{
  "d_shared_expert": 0,
  "activation": "swiglu",
  "batch_tokens": 65536,
  "seq_len": 1024
}
Below are experts of layer 2 (counted from 0) of a mixture-of-experts language model. Rows are named router (the router's row for the expert), gate (a neuron's input weights, with its number), up (a neuron's input weights, with its number), down (a neuron's output weights, with its number) and show model dimensions 384-511. Each number is 128 + 32 x the weight over its row's rms, rounded and kept within 0 to 255. Numbers have three digits each.
Before each expert's rows: "comes before" lists some tokens at least twice as common just after its tokens as in all text; "comes after" lists some tokens at least twice as common just before its tokens as in all text. This comes from a sample of Wikipedia text that the model never trained on. Tokens count by the router's weight.

# expert 33
comes before: " the", " a", " he", " was", " other", " his"
comes after: ",", "),", " served", "\",", " along", "\""
router:168082105201135136161141166033092132200089133162113137123142107141081098141128102124130143159139124118087095148101098156126142156192146152122093183112115148162150125127121127082148151135106140168091168118138126104174145132112135178077111163139133114128106137061140074118121118124134092176128113175124145084127119093163099141140137107093070096118113135191080126053124150144085127190190
gate2:133137085131199103150124136187117171130078201152124067077081129094125121125100130184132149165090105147118166136083160179143091144121114142096147094166161130112093111137100087148167124111145089128122147171110097137181168133100108120146174092122038124103122074119082093112110102203087062138094186124121180106139093086101119140154087157125153115111089149141154150097111146104132188182169
up2:131087094125203156150130147088171119118106120177109170130123105160043132137149128162147138123065152133167115163143119156118126150100112122130101107089255109156154111136146095134150144073134178139137143107126104153188146167148137172095112029113145095125173135145090154094128168146142102071030150120050128102194169125122134138157133132143105152077166153131119117100110170111141152113114
down2:140109102175138117124135144117125081176129077138109079147157118143165135077065147141148137127160190113178112126145128087180145161137122020168141168120112116142111083137050190149076132131109204113135157093134116157115088142149119105146192133127143132140155129118153152085111146123109115132054154180065169097166197114115086111146064145114187119094166151095142092072147135128127109093091
gate3:158083208145138100093211161142125112113132074140108125112151176128132143155114107164146177084151081108075120122151138160154146146110107131105099091146110096174141150146099163135135135129159164158153134132098087099162194118135151070152092139161095147130064095107111095151140124113203068142103120153114130116129086119087155137131150107160079097120113199081062078121158107153128112158117
up3:075158063140171080162167193130148200173176097148152138090207115114105118100136206168086160090147103142164103074117137145143135115093085143188147213131159233157079162111081165155130126130125133164136133136110084065115127156142074182167123080054130126115147127214191118132143089142168158129157135148114121125133151128163071100094062125133127145119142171104152195098162100096167109095093
down3:099092146089136113091147077123134187133095109099120133087170105116098099093137137141089105140149175052133152103152141155125089116177111151134102130099125144147134116107152106133121119169124141122179136153147173098104062060106120085160078065125100099134125111181129091149116079114097101109097143110094101080095093159104154101129180152086179132132168170123154148116135165084133135126154
gate4:163116084144128162108064095139148135145130090147146176097148101148114123162153123125171158139143094199072115135108142159093138107116103122194099088160155140153151190130178115185114139171145080140141184111156089103189152164087102137114128187127105149207185137119145100189147107171171125142112050152129133121090068187086170097134114153133165125132135152142146050109149097185119143084115
up4:139088071125141135125100162123155140117147130148174095110124157130140164155132115158151128086179081180108083098088174106161124133132192129136110108200129136163131141119161162083136180131129097110106114169128085071093104129154129109198109174106104135106137155133158116116109130120183132172164174110088134127152072112063169135119124103188078203101159121117133078131120125129089076132175
down4:113132078196124150165123124123139138163131123110096156097113073170087037141183095132176183142146128131163088119124133136120099071163134173117119135161139147145218091181130112097144089141153176114076093069133169118117141138150155153129109102144147157163170133107116091151125152158068122098122164106143112147160167159128134143171146080111140116175141100139122131111121171073110187120127
gate5:128075114085129122112141155136109118061138107169073129121151063062151100087117036093167069106057162123140181160169080158120232110160185142099105168139084172132128138114169100115116147099089098072119092111144107114145167167074080141147147147129174131167110138146129106126178135092170113146083077117147104131159095126124124127133154126118069164120092172079080113118165174110146137172160
up5:151120112132131131162145130124104147149142086147086142083109119021157175075175141141126171131187136160053056151174112170166110103103098156073152037078172144098215115143099143190124111145112154086154072155141119151149143094161136145121129119186123105127134150074110175140110134160036211160151181193144107132119124209099091107188158155139163159114105099159101089169137158100150114126150
down5:099175096099168095099138146084162070145184124183136119132090185157134114136164170133156121123154071091116146136126081103236107087171105142113101148137116170155101154121151132120140166160143133155070162158133187097087161145079138116103121130101145176137124120123159141185099173189131125145208114146122078113154079153091183114096097113107114120110151159153162145090089112127121134061156
gate6:101116103177198095159115169090080067076118163119119096118053198126118118119076147133197122129150129109144121153145042146085113138206139113182143170123046153091108202124148087186088164126122092121154031113099125082110196110134090123129140170141089189134080153154198144110199156113154112172199138130176137131141200131165145160134106090126092146136150135105132148144155164133150129091094
up6:167114096161105105127153191122068073120184137160110095148148145116146119184098133104093156213183123096128130162107090096091129179131088102173151198181118124222108194130124140144106097101116128164121116085160128076106120109173112073110181109067104155089079124101100163144117152097140105181135154174124198106086150140164138137148121118078115095099101096121141122130078147095165099049103
down6:097135111146174143120158119110109110138103195140177157142078113106124149113118130180132107141146092145154115116152114174120098081119110154178143167177183099117143078144149093116163113148186106077165037055136125117101131107189124142118151114113151140135133159115130155138071169144169115177160186089162135100137129138122106130094130088066098138127187099101144137185128124102112076124080
gate7:065120136110161143167088144073120169108104174127113132116131130151103074111148081090134182094110137133174106102132126121133133142089153120094198102112155146165141081097115103100145150073126140163172159061164098107186148138179134170141138145156172059199130106148119179087088182096087132133075129135113095133061111124118108089142129120113131117095103107109147099148150132114170192103148
up7:178072108136146093090106146140069156147154095118122145212129152103116150156111094072147122108167099113099126162106082146104135129094142130099063184157148148100101128151162121149166205079136118057114120154156120124094150105149159036083170138157097146161178152155106128154127140142115116137099181114114158139121136115190156106166148153101121083082162146138118167104129128120135115110078
down7:171111138127150109123137156097139071103207081089135134120111123133133131133177175090156104184158154078123111200117179070098065132104170127084138055144095143136144168144135135112125135108135109116199107089156073161076192116077102130166088122069151101080104139140135159125099114132105143145165130155077106139149106137159129136119115177120132042135148157071135153118179164142198146171180
gate8:156065137108113094177070134169153181108159126149103145140114129131178153006139148147123066150120061120090162119141088084130154142153143187125148113126114079164116106117131115108126063134143186127089124148056158144158110111095183135117141114118091111152119120121159126140113094131150135168129118191084106136199067069103110154104163165175077174123142122147128119147080130161142100108064
up8:142086175065098099161141038129145082123135133152142082096172120074139127177136107086114152167155107105106122142068134148167142184153115147144102145148135142148121109168211105181113147178107114069130167122151158131168209069115142109117105104064117169139152157102112116152147133108144042146150188160112094140124063141134101055108201082129114098094079107150128072109144143125159174155142
down8:201119128156067169101192146136115146196123110167139099146131149131192101152092132146087115153135115087171142109147121073147167117050142227108134134132096134118179160170098137132116065102123120125151105106221145152090127138105123094124111134067099105139171131092124143129182116105156095131113099138127115069190130132131106101102114128132157158099130119128128082122092075113132161143097
gate9:066181132187103107066121046122199125132154118136116132120123122186170109120171134131128179097163124112101094073135130141119187107137134100089156132096072191106116174139151074106141094091109129117106174075117108079105181161188148134102092131139126120159140095140177137135114189124140142161135138142125149113127158048110143121091129138192086116145215080123159168094193115173201183089163
up9:171078129167079073091128124105075101147140152200112174107173139157189109182109117145113140149148135140137109093081177110106126154089084168133113104166130203092107135092112205159125168062194098229092082169169161132114109099083096181158085122179136147110139120136136137141129084137147167180096163124125110123168097192178106063116094117095113153132187111129103158089053167117141145174159
down9:108136065120182144119051134181165121091142093092128187134041100109104135196136120112141161126138106139139079129117100139070157120123142134126167102146136134079099111139059155103115195086120110095078098162142099123100130146117134133160087156132119078181157145131147139142097111088124183170082134153121101159166106116145128122088076162099153074167123139141155077064107144136092079111175
gate10:130130124097121135119181193148107132106146136063087107098106094113104131127163150112151171147131138081124162121186123124085089146116101129195135089138084094179078098124181082216175158139196142119171139138178096191183077118128181147127087152172057131209117116072130114125144102122139106186159117153181126120137128120111124086145153083116096118131079115185116089107122142143112131074126
up10:156093100119150125114131142144136102135120125114142151096080127119044192181179066151163160156118162084057108099122084177141098101119114140168109124115111146091129116153114142226126138064144079146127114056076108110187133066087074123088120178161092147180139162126153126090132147135145126144152129166129130153130103139156124166124163145055068129110167126128074110148077146091132123175165
down10:158122175086149163096147155118165139128147181125113131137138146106110111170129084161137129069160157138133149108168107178155169115178100125101088110203138144151099145173134136149122110081124153095134187133132105134124109155140116076153168131119084101138093144142105101180166170145100057117192186126139074153149093077125176140080154126177140107166117122173085132119113189124163127069138
gate11:189138113111119183093147148096095104108121106071146137087157129107103155101094089187105156102171158146119113122104153110147106098160153133101143141128138125126084112121133146136082141086100162126171132085148069138140173133131138114112134067181148143107115113085123098137159078111099156122115094190070106125170097126126123148175128122129147159197143104168087090115091050121146104158123
up11:064162167146162119117160108115175133131147105093107109178193184150052101057133096116139168097117145122144110151161097128107114122133119188141109098137088166085128108167012070119191171069115144162081109181105159094127070097113119083109161131125080127120091136089104101132107092059131146127125138091101110100111141106167109157139108111087125130133100122120104180160155106183123148129089
down11:141164137162133099107113127116177110130174117138148163151144170130104039161169122127130125150150169115160128127085070133128149151164155128153029179098119108068099081106192083175149118136203125131121076124113147119116125112159157162197163101178109178146218154146162130118087121143171141120160101133142087061129138162134175141107172099152142125117148136119073144120106137101120172127190
gate12:130132141117102145149102113123108137162099191163110195099127130186118134137128130144096114157099105148131169086143086084143089138137132165100151171202171129124155068132101134054119103091085099173168130142105121164161117133114153140155066085132131131111112125125102103076123101115145130127114123163086143114109074093172142168163129122124197140130080129128097148151130148135116070086136
up12:139123162154156072102092112165132111202099082137104105093160175155135044123127160094151143103146065104095185153117158100161093157153128193091127108104092173112067125107127150101142174104137146168135130144101119151099169146194120176079118098131127138148085076108091126159120132068091093113191158057073133094102132116125120173134121122111173121176095140057112152090123135101058091127072
down12:089081121146103137141167140116108141176092131111100134130171171192096084192063127118209154163104084102161152097139093184123168135154132120141121112225110149180187097115126055142118173062121092094089043165102135132175102145097127194162123107164085099111125053136156145159053126134155153125136132133140149156119084090157124122137186165136146102154102175151081144144166081141158097178121

# expert 19
comes before: " to", " of", "s", "ing", " for", " that"
comes after: " a", " the", " and", " to", " an", " is"
router:129131140090104157140125137090131129062144126157124132105203056184142099167134099117090086156177164114070111130081130105152085164145115172094136141097146152142142112081170099105148175173121125124127120116122108151142174132128130148172107108028136173125140097045130075150144122111114129133110135100145095125124101120078129128146184117142120118122074170101109124104174141137137160137137
gate4:108150142104110120175042073107102148109099193146139186044112147177131157152141124115155116108185137141114060134116135107123081101091182158092168105159102146082117133150093150154187126136093149102155123124104094114153139126159089118122125136102097118157140112059101151160123159152180115077139117147099106092157142113138154081128106153137131109082127201156159142103119134153113069166150
up4:133121141176121109080146158189167078122077059067119131192113152104107144139209126156122149100099157147093084150126101086101185109129059088135101104101143114194189130117189115118132110019110130157123082173125165132162097127094103089148169066136123138139125160163137106145138138114141133122120184083127153161189125128122127118122167137120139114136157125127155110115148155174111189095105
down4:103089143106136134123121111100178159145117175135172060169129059138119137121163126111142161142094128069096132209125167135133171102139136092130105088096147126131127115083126183082161085187148141124085087103179164181154133162120095114108136134099145122143097116151142117149136136115067113104116113089148121142144117175123152163161126132097147146128131143048123142128063152103178133098103
gate5:112139100122096106184089171139210165128147157071187181106172087148098131164102125199149137128137089136107075099110096090173131156099134141125118177121127121128089103139187123159217085113118144167133087158144061127115105166129124145146146129154133129107192052189130146112135186136156143156144137150155101136148126111096148136130115089044166162143081144143086116105126168145151120078130
up5:107151111081102082153166148131112219164171105073145112116109135128134176198161122124121142136125109156113110116100125093138141182152132095107153137144112202116185086130160089098134163137085117115118122090135122124200174170125106130173113119158109101079172084194159153154101132154173153154115149141136131090084126096108103134168126120077107160106131127143113106122105124062112102136118
down5:094097138141164149199096142185174132094164121116117142149121130154177149149121172151118100166117119151161184169091095100186131133124151143075054138081127113099112135140176100085216163126150140111086116157103084098134196125100099170168078148094121125068130147141097135108071086122105123100137116111157137111109106043139092144098110120150146169116152127135082134115130105158158129159116
gate6:096113107109142092217168174098126145157240128134113128107093128126148149104112079105114173117030135151168151156166176074135090071148164132136122158145075128083136108191119156127171165120174162182145121137124093136180090114139125101097086157151046109129169106161158122064170079174107104156121120126090087108109125150111146151109122146119157116081137146165100152159186131152166154175105
up6:093192143160118166107032162103130131125073154135100128127088109153120083110141156103081131178174117137135191128133144108136121131113187155068224075125125166143137230129127125167163134094104151182113154125170135150056128158151130145126125129096127097179113127147134148105082141120139092125169141044188093090164135145107130154057144121137150176128146089141166179096101099017191074082113
down6:145078101133103090140074126153083070077120155128136162125122164144122094139157153144123151172080147146132138135107115111102153141083136163098162128088116110172124136178184163126168133081146133156139143079126118138151084119158129097120153103113103172140146152095090130134121086115098115134114086088126242153164117093104174119072194113100088129074141145122148155118181115102169126126126
gate7:112174099082115106105150148112141154139111184103144112059136116140082065125127133101099144124150083142136138121178102143120163079098065201124142114134135098088138116142183179124129113123136123108090128121100148143114084082136151136174147137164114192095125139151112153160178194122149140110077149128142131083149125141196149099137114105129153121137131187140096112178084099125098129095177
up7:148170204081163129144090130095137150142131134103120127068134088133074071151129119149157129150131137165130152124146108139125121099106139148093129141119115168018172065230179175086094135174091096106079113095167137152117134059121060140152144164107156150154137095104139108115115138147151143140129148136136106153101179128151125088122131133105132149073042191091099125116092148135068134147087
down7:202181139155121138130184109139180179136048113143130099057139133210103094208142105099149091120173112140134153071133106064113124128087135126116066157127054123061164125136124108101071118145188084144104105086115194143111086090107143105157129101187157122186149110087114073185160131176111066128103141104204188158179163097173176112134125111173142138123081109147101121186110087128064089079128
gate8:138122152136085139149117088141096141080088113125123113081124069103085101133100156128080093137113142108178094131105100207127140112116085135068191082045149089176095079156066166170159149107157144076163164099135124130110121151108186121134101108109181162129149142109101176093075145120178164132161101121121124127132127098100152146150186176148177133147059127100066132118166168115155102112103
up8:106120185127103106136070129138121129166150124079123095162104189146167191103123132109126143121135191136182126147164136124175158158129123095140123189156105104099100122098255150138151140179113123182121122178117175215148120133149082141121160173137107088150125156126171125134122087197102136137134076077105142110110101169144156110051128144134101139080137122143150117105124123132148178125176
down8:157165077125121116117127157153157127144128131148134107191127223180108127138120143146144115073158139123123121164116129071133195152142097106141091105159159156119143172132154130139114080142064113142148071096136164083139158140132102172096149139135122104098081104133147183089123127179078119162119112098083144140162117173130152163109066133079102091130140184147165047100181122105097128103128
gate9:154095127116122177105132045090140092115121088178083106185152130129088114149121165183211122102117096132072099169160134132105116136139103127169129088101167093154097161155145076142126090160113125119110173145117138163145098083112092129115150138091131145097105118174100137138099148131099157089100113144106123136122111129145116149146110176161105162170134190146119080124106089178126133154100
up9:164106147160086166129172165138130162124130111152156164137097175136064135155151110125133055123146163170092124097157183110150140188101162108068094186179116145130089173179136211144131181167109132092136112123091044169131113159183114102190091109126112054150171147173145091076092181110170169130144121118145161109105147131124147116110141151060147159148142090141133114136151116137137154154121
down9:132183134143089152161217153120202163145136125098135107135085176116186095090113068137112033112118125095050115110073154142131112096051135186078102168125090143170161081142180165193181141138153066120142112115138114132100147153172115111161152150126129130106122115124121132128115158125150177143125172104107165132121157154127136111070135128161129150128093094117156114153079106094161095122155
gate10:190124105201170226120148143146073123132133138071110174122092133140090132075101182099118128154111102117112107114125137151187117101158074119086138105137095108101160111175160132081123115063117154123118149091111100125135115144169135109139065163097068157165114096128134173189110192233170141160091115151091138070186138122116095116168093080109155208171174131137149089075105192122162126124114
up10:153096097097131091108147106120141121174069150186196121143120137117127155197138085072115135121149116056114171114186114157085162115165117134205085116126105113108168139149104126184150136137048131111139148133118183144154126142122106151127106098160088116129115124108133157063149114132074068112171122124119093137078132156148124110109113170146163135109145116149097112157135111178134130090152
down10:110120123145078110100148092096146135133108167122127135093124148108101122118077073188160143183165080110116102144172148111138150188081151111172173096103082200120068129102108170145167131103116176125142144118091143106144160181159084150095074106125148133185161162172111192133163109127159053091132125081190136161149083130187123132123160118137127117070122092147101185101139071160141155069245
gate11:152142135074112179129125095133064199040124181154083140118172150090184077122078187112097140106132150066153101121154126128185144142136137172146116138158099071149159115115154125100114146167166086116105153126099078090189153121157139139115080168141077099087118149135135124123053162170165079129105110112093055137131155161108182151166120194112156125168144083094137127088124122130086115125123
up11:137122138130113076086150105143154170170109096120207214093120106138081144119132121134142174122166083128183086097115163096100104112172139095124149215114085190119130174139063104143164154111149157135158146094131161142092160132088156119100140156162135108115131082149142147126103140096135140132122148138183108127122172115139167109127142108148118136110131176202108128170138106118084119156083
down11:131144152124168102187110159145148116134113156117171133085152129127128108136152122183155185095181136106037150144085129131168139155174135144149110120157185150102137169161064136147112091102090111108187088107137130195101073155045140118144161120115104138108058128095149144116100130146135140107068104171176126170107089124133116135063128119049068085153139127136114080164135141135174099133124
gate12:132119081153125160120149104125087191136201133147215105078157119153142114193105083106107132134115063143085097132201061117116089136090106121178117174126108166076128139155156143114149125131130171164150075109109152154133168135090133157126113113139147104117116087118114099068143141128145137148161118223113138123142068173094138120167106140123066065211175089167179141156141108158124117172102
up12:112118153124177077148166143118129158148211150148177085166199139154186099127044123123127091114118112115100074183156102088128104148183124176142075160100153138145147123115129060060155180124129153179165161151076169100201194106097112172159127108159184129066121107108059167133157154173171136127126121174073104114106100134126093193135105107110101052133103138148091161167132122110143087096095
down12:061102143123153152143122139129157134127120077112108145097127092167153116096127098107058114175129096125147144078154114107103129142146080131079124119089150100124133102133153105046065122109115163165156145113123106154147114085124106142102179109156109109085168095113064153150097066118079142131139118160154136177177153114125140196136115132130169162129098138137118126190124134125092124184145
gate13:173148085101119131135124203179146058123123137114168156070159095153132136137147125214117111074102095133176117093150155126128107181150165086171103142147140090110115175160128119104121164145152152064187176053094149158127085135152149180126103112174128093105100094094060134160177117172163131145103179134064117030091063121115084102127094152100158140130149133191142121154162087137118140144156
up13:202085119173160086139153135095126084115155099119093185125097134151157097119115091122142194099106127088145129167116095119128169164141136084095103141139117134151129168142152170109139175220173116135104051053086092087126132058141127148113138158104118119105102125059146127076152113107097096109138060146146111147150166034115130145128158061133173121136049071106120161182082129160161164091133
down13:136143082181144167158112131143154095121158081172125164120137135091146084091137116101084137140131132106139117096091146090109081187139188109129116082089188095102136141107136117127080156127138109092159125101104090143142118091138136163153133125126115134172108131098060098088129137183125148115162118073196172104160114123070145193124121138126176112163146176113121171128150104137094138069169
gate14:133126049120105119099145102187078147110142170127126113116117132068166156102158150102188115134082150124132149163092138058168142160162195152120085164144155106084162165107177090090123087156143122098134091116110154060177144169138082168099102149112108233163160141147139088121176077149132116132027087127106135025135174073132150121135132141094056129137112154063090112158120148097190131135148
up14:118149213181169098165121142104167094142091147147141108151136136194089125123140124165136135115148122128170176080195105126105111092135112084063139081144066146125120131175151161099144136140182183136118185125099097227159137115165138127112189054146126094145114113169115168145046169130116127142204164172155153146149116129127156134104171157145180145110134100101147157109129171192077129085106
down14:131157146206119120153119073141130112157147170118057156076197104174094185152118085136131105069180075193102114091074109159124163142075182151088116128139123141107134124184159100144094111108213144143114132143148134164160090094179123179149122073155113094120132121105205112099082195147098135095182126118172166085147106144077076130102167131139143124151125157128126114152159105182088110127081

# expert 26
comes before: " the", " in", " to", " by", " a", " on"
comes after: " was", " to", " and", " were", " is", " he"
router:169111146195109133114171156085159095158141113181172145105173118144107129189150041088120102134137142094166134116114123139156124175118132139140116190121097117134156137177168075204108140154086086102127099117122123105131134138087089143124122090151077114172135146086127089104095157170183174127121140142143110179109133124114112119140097094121106107100122149120120138102132149190106185166128
gate2:187166158071123125073063140150171156126121186115128087102119173151190074156079103156123172107104163121102103167088091150109125136178115142100103135120143123064139157102129080181124067164202155122163131130090103105135104128158144108141126150146158133151163105126180116128125151154157156121131072127160154119117100094140160130143165214100196144171081130089051110116092161122110118164100
up2:145159119045148095109110218138185132081161135139158084124141128132177112151115075139145138146111125120141089152107117143093048153120083130122110170137201110166095162124117115166134126085078082145137134100127119112150126174082142142144149130070143093131189120144171119092102133179105140066098091196115110167155185117045144155137115097081120117089082130099122129187122110124107111177058
down2:133092151062126159082131075079126112162093116154102112143114168169105157145153150147115107176063135115085181150151110119106062176125126155108103103114102097181133119104158097119064139149126093135162107099131161089117094118099181076127160146136159154116167134147126190167129179138082151105156132172188186090135137071170176166166088137127202149130140102048169141110203143075090098140058
gate3:107093121142153103118086161175122152119165113112168164112161147055125105144163105145134164173094088083143123166117089153159105132124146091138158141112126143116108143155107112112116153040113167139140136104119082104068187135145144062137108142081110114143139168129143170172122132099101131114063122145099091140127143160165154090161094120110136153119107116102108112113089128137115107198034
up3:151155091084143126115087124122123102147129160142092208159106127069123122129084133128144161109137116150159118186170159116133134152146143174146133153081126198116170090115141134117154104142133079117162155145182148100085155119123131138180162151184110102108143143103143079124131118143155112155204168142146091139087122143181091056105162126132222135172086108142095116177156172176151150166119
down3:145109120146145079141078089170105113150136123121126155141159105100141137129107109145086103094133126131097166182130118112171122160126147148144122053165109125176081122092152192128149130124112133154106172129088153072109104146145118181178095142140127172104114089102067146094131057138057134126206123154127134127124101086175157133136240136095102048133112197128148118086129213149178139151157
gate4:118123147166135167112130137135201131113137091135134161138124126153138094134125097159154102079125135176114149138181154130140138084128141132098129104092142109096131093139136167095061105138167152108141115123094095123097118109088155146099121185188154086136152135105152134129087174104117085115117114067162130117156129127073136145111082158123110208124133192126088124150114091195161104130119
up4:188110087030122179097108110128152101136101193125119063128088142196150156084125103163136167164163164104128131128131078136123134151129129025126066111081124093194132126143163110142060135187138110169120113169142124114083155118134091125102114150114134165092166101122149103124135149158152094176094150128121160072115136085157078072140149172154108081163090111100116131147194082158151138118099
down4:102134173055122071084115182086117078157099118103127130111072118122142174181102125150112190166166073158094161135115104094189070125175138138104166048144128154179146182126132147150128111120098112219152097123099102134057160109152093123165120186132136141117152139158088157155137135132079101170116129170128087117146117098142148095080146137089069146093090096146094059120132161157094170154099
gate5:172194150105128126112103110097142126203112147205114161175116103115113119171164130113149175145139081142138129127118140140074136142209171119149086100136082128169163115131082165162096087125052138072113111134143113124007133113083144096160115138132125116138108105130151079089180165152134150105111182062125140108148132120171088112125149098144146123119114126070134098136167103149117129149129
up5:116133157180132168119110099116130133174141165199100102148127107083160132152100102156192169161157119087117188105199159177114134112186158121146064074096149113175230169141081150148119140133108140138099114140071135161108114094090120147116102070141154058076099095105121159095137132099118200167177142074098118139110133181084115102135124092145163126075144097019125152218142115158133156191064
down5:139166152085139187150110164047133152099085140101077095134074080140213146146134119080125106138089100119187142127064166154151097122152156124115107149133164115150196104157123142109111046167113131171136112144145155159092112199115064126202142133116157061160158153146145077131182127143158178099104146052159121103095133147178121079122088173159164141098133144135121062127134164128115154214131
gate6:140119169141166120131178184067114175126209147073145120118139096166147147076126132159151144121139161095148099176135139122112169124120144147053113167128094153124082058151156026085044127159112124093110179138121120137087152095112088123139149153171117115182160083093079119163120167130102107125087068131087127092170098145176091110134174142090105112155093087105119130171136108102175118162116
up6:071129115029073113158105135195146133156125183151136148209168146125126115085193108166114116168084148143133079138093091109157131152160158164187145166087167095156081192146139089075110101145133077177176160112132186144119115126174184109112136151131153179107095128122156175106092112138104197135117152085092113114167125142190133108134111149144123138145138136116071045123194153142152170101182
down6:076144125116165129170119135142070128135029115096161120165126087157159103152141155127129150166150145118136121118119133111179132160152116100175204120116202122164141087163103133055121116173151074118097186071168153089155122149119119140107158107171151103114064095070174145086087157176118134123140130134143137163109162117150142121074167132137078104086141146158137109142170157153153138131158
gate7:136177162153149117091141109073163110152125126122155148121186059170137164106157111202119167091139123083153191156109146195114115107133123109103136122162142189118146115194108169164082107127079134064154150132121129125119132100120113148132117101113100072093090068115133137107137118124115186166148145118142128134105151138085103144173165164125138146136142115115121128151161088132127102167139
up7:125072124128102095132147106164061136165117059196149155125166099088072167104156112174157160111187116119135120150173163150097075110108087082079162126143119146153112122214153145175125097114109113119139170117089088076152139095143191110093136086091176112104126138112111127119104125131089156112170164183156121119099153148063130197082148075126111087096138139100081142167116066150088103072088
down7:159098197140092160131072110152138147164141148151126090117193151172114148107195128142113109111124087123178141066081163112082142105134113113147140143111135103118163114141072136131074084120087140103179066139082169096111122122157216144100124153123138073118114130126112110081055110118106131165129106130096131175113097122105092149145121178126100124138201140116096144138122070093126139088095
gate8:094110119133113132097130103101154159154093173146115075090126119100118149141146120077106147136145157139111115143075104150087149069179116178117158125082124167119137059163085117150070110081128175105176207062119077102114178096083188083111101073096095173117147255141086094149157125130147074124144153147122129113156137130105106127194140125129130097078113113149138129108104188147127192164216
up8:126168112105133155130146166110135105110136154099143144143186189085133133113081082152125157105053138145116141136198126108123123159152097094148119106136178153077071136118214116058157216149160117105143140213112106146163151125165119137097200131139099150180094090165148133116164085133091162180107118101145139117082106143123111112077139149085113159084130127116147152120129113118141060102114
down8:149191111145118142171129120136108159113138086087105124078164151154114137099142084130134105177121130218061096146121147155143147200153136092170098125145140113147058152146182116077130129132109145127093060135114106110111129085108081151125145131142125151089144144173094166150163136111085106088136186141135165147141060156041147149115088143116131123118084104151168169127092093102095107132104
gate9:125156143056145132106211111129165129099143063106209124175072104131153126136180086072098118132095163147157129196158137114128108111118133147137142124114137069086115145141144107119118126125178110108187175175132124117156110174097047118146114144120079144125135138098089151060140122046127198148094120113141168136134157102115133110165126111092152113176109096131092172105137081133147142197128
up9:149142116140110140119137090062099166178112126141106091161180112125154155109124104135151102097089147160092124102142154159146110082169145122128094111100143163097163138115152209145152081111149172173083104132115169157097160122107209131130146133095138149131090148143127108186097144161161059151097123137125124138072140155087143067102123121187145158174130127155188067147061120166075110162114
down9:174147072075134142106114137108156106151161134118108090092161126079157107189143105198138120103101108129114184095171112177144164082097097124118128093158172132109145166133141160187085089160122136142144156120108109107198061114127158121177116126071120143112131130107153138119116159160142138062180166086113117125015082110130208117165161217123166137168162152137180144148091110105142128102113
gate10:158180107113151121140106150188169124153144134216098084127118151112094131105161168119165108183166142191134105109135135131125160109119101148124128121144102141106101138076068107113089149113161151127137076141123130082091102115170096111157106138076125107176128133164095173099112134177084129169116083085106115166111077107070120188045068113091169150151114142125128074135073121171151128160130
up10:100151097082153094093158165110090170151127117061166057065132126125154162191168116109087151147148144157131107092086140183133202142073155121118186125183122083054132113112167132172113132134104141112123120178180106132139114155204148120141129114170152136103106167128125106105118149104138098171154129090183171121120094106128080109086103126149123173131160125169149143090134126097088112172202
down10:131148139105146150121154138111066156124155141163151108153156109136126120173113171130068183186130153114153094054161163145114104113165071128135148174093161104123154068107161188044225149116080107109134126101153157162161127145149161127132201137064150139141096121132137131136148084114156143122190140189152121113129141105197168147150124127155172120133115156053132115130137103124147063156092
gate11:096184088189153076114164147113165183108182133099134154170106203073194166087151091148124128171146138130177128149090113108079145131110149117143139190088166157068136130140141145102067112131090041122183160108110093087116110140109114123132057114154187152107144121108120151111140125074158090111083116081108148108099132123105122132105123143116115169103128188123111152097192077114074087146145
up11:118127083163086174176107118171128141136081113106103158066126132125140150089124132167035232077133131129173121089123137143057090174139154081144150107155113116195113117060133174178185157096141175173111107178138158133114128127163139110169192058158115162122124095097138163151166162107134118165134123192176122143165097120161066085129163164157147135136191108071167126129146099136126151191119
down11:100166142170128096158087157142087130179156066106073084054127121121102107097111125136120134093090122126122102063133136096127093092176170117157150080200106141114071083104064120152121119077109140120143166124121182146134163115170159164142191136152086101111115084126141157120120115096075123144152120137214152090121131055132094129125160130114133134176111187046132144106178098107102062120180
gate12:122099136144095077086173153097134100140120142140152108098084097159138121168137118125153122144196121121139190120105112069116104156181035112117141110112188108162145162109123116152116129137079146087092075156078176112149138119118106167185115069115094108104124104119092161147151133158137115133134130119126147168119128204145145148109115130139156131060123102082110104113093135105131086127117
up12:130088091158141122092189183132137127159132115122112066134042138191134156154183108130123097175163121131110142162172139079112108133165148071129109128137105104146137148129151150212125171114099153094134071136139162150143127114130141114156079106092118146126106126105152147178148203186133115144114199119159154133058123135138098170116091125078185165107118106109131112118155116095097128121210
down12:121113173103116136104162123082155065084169098146149084114117109150113123113180185137158186144121109078092117124115106116053102126157138139079094140095147105139119110145139094207117123099122155179097067151161168139114123122110103115152129089068159105135143174128126147133108105138163162096097127111132081141108166179106210093136061127091192103106116124140060094194087133125139133115146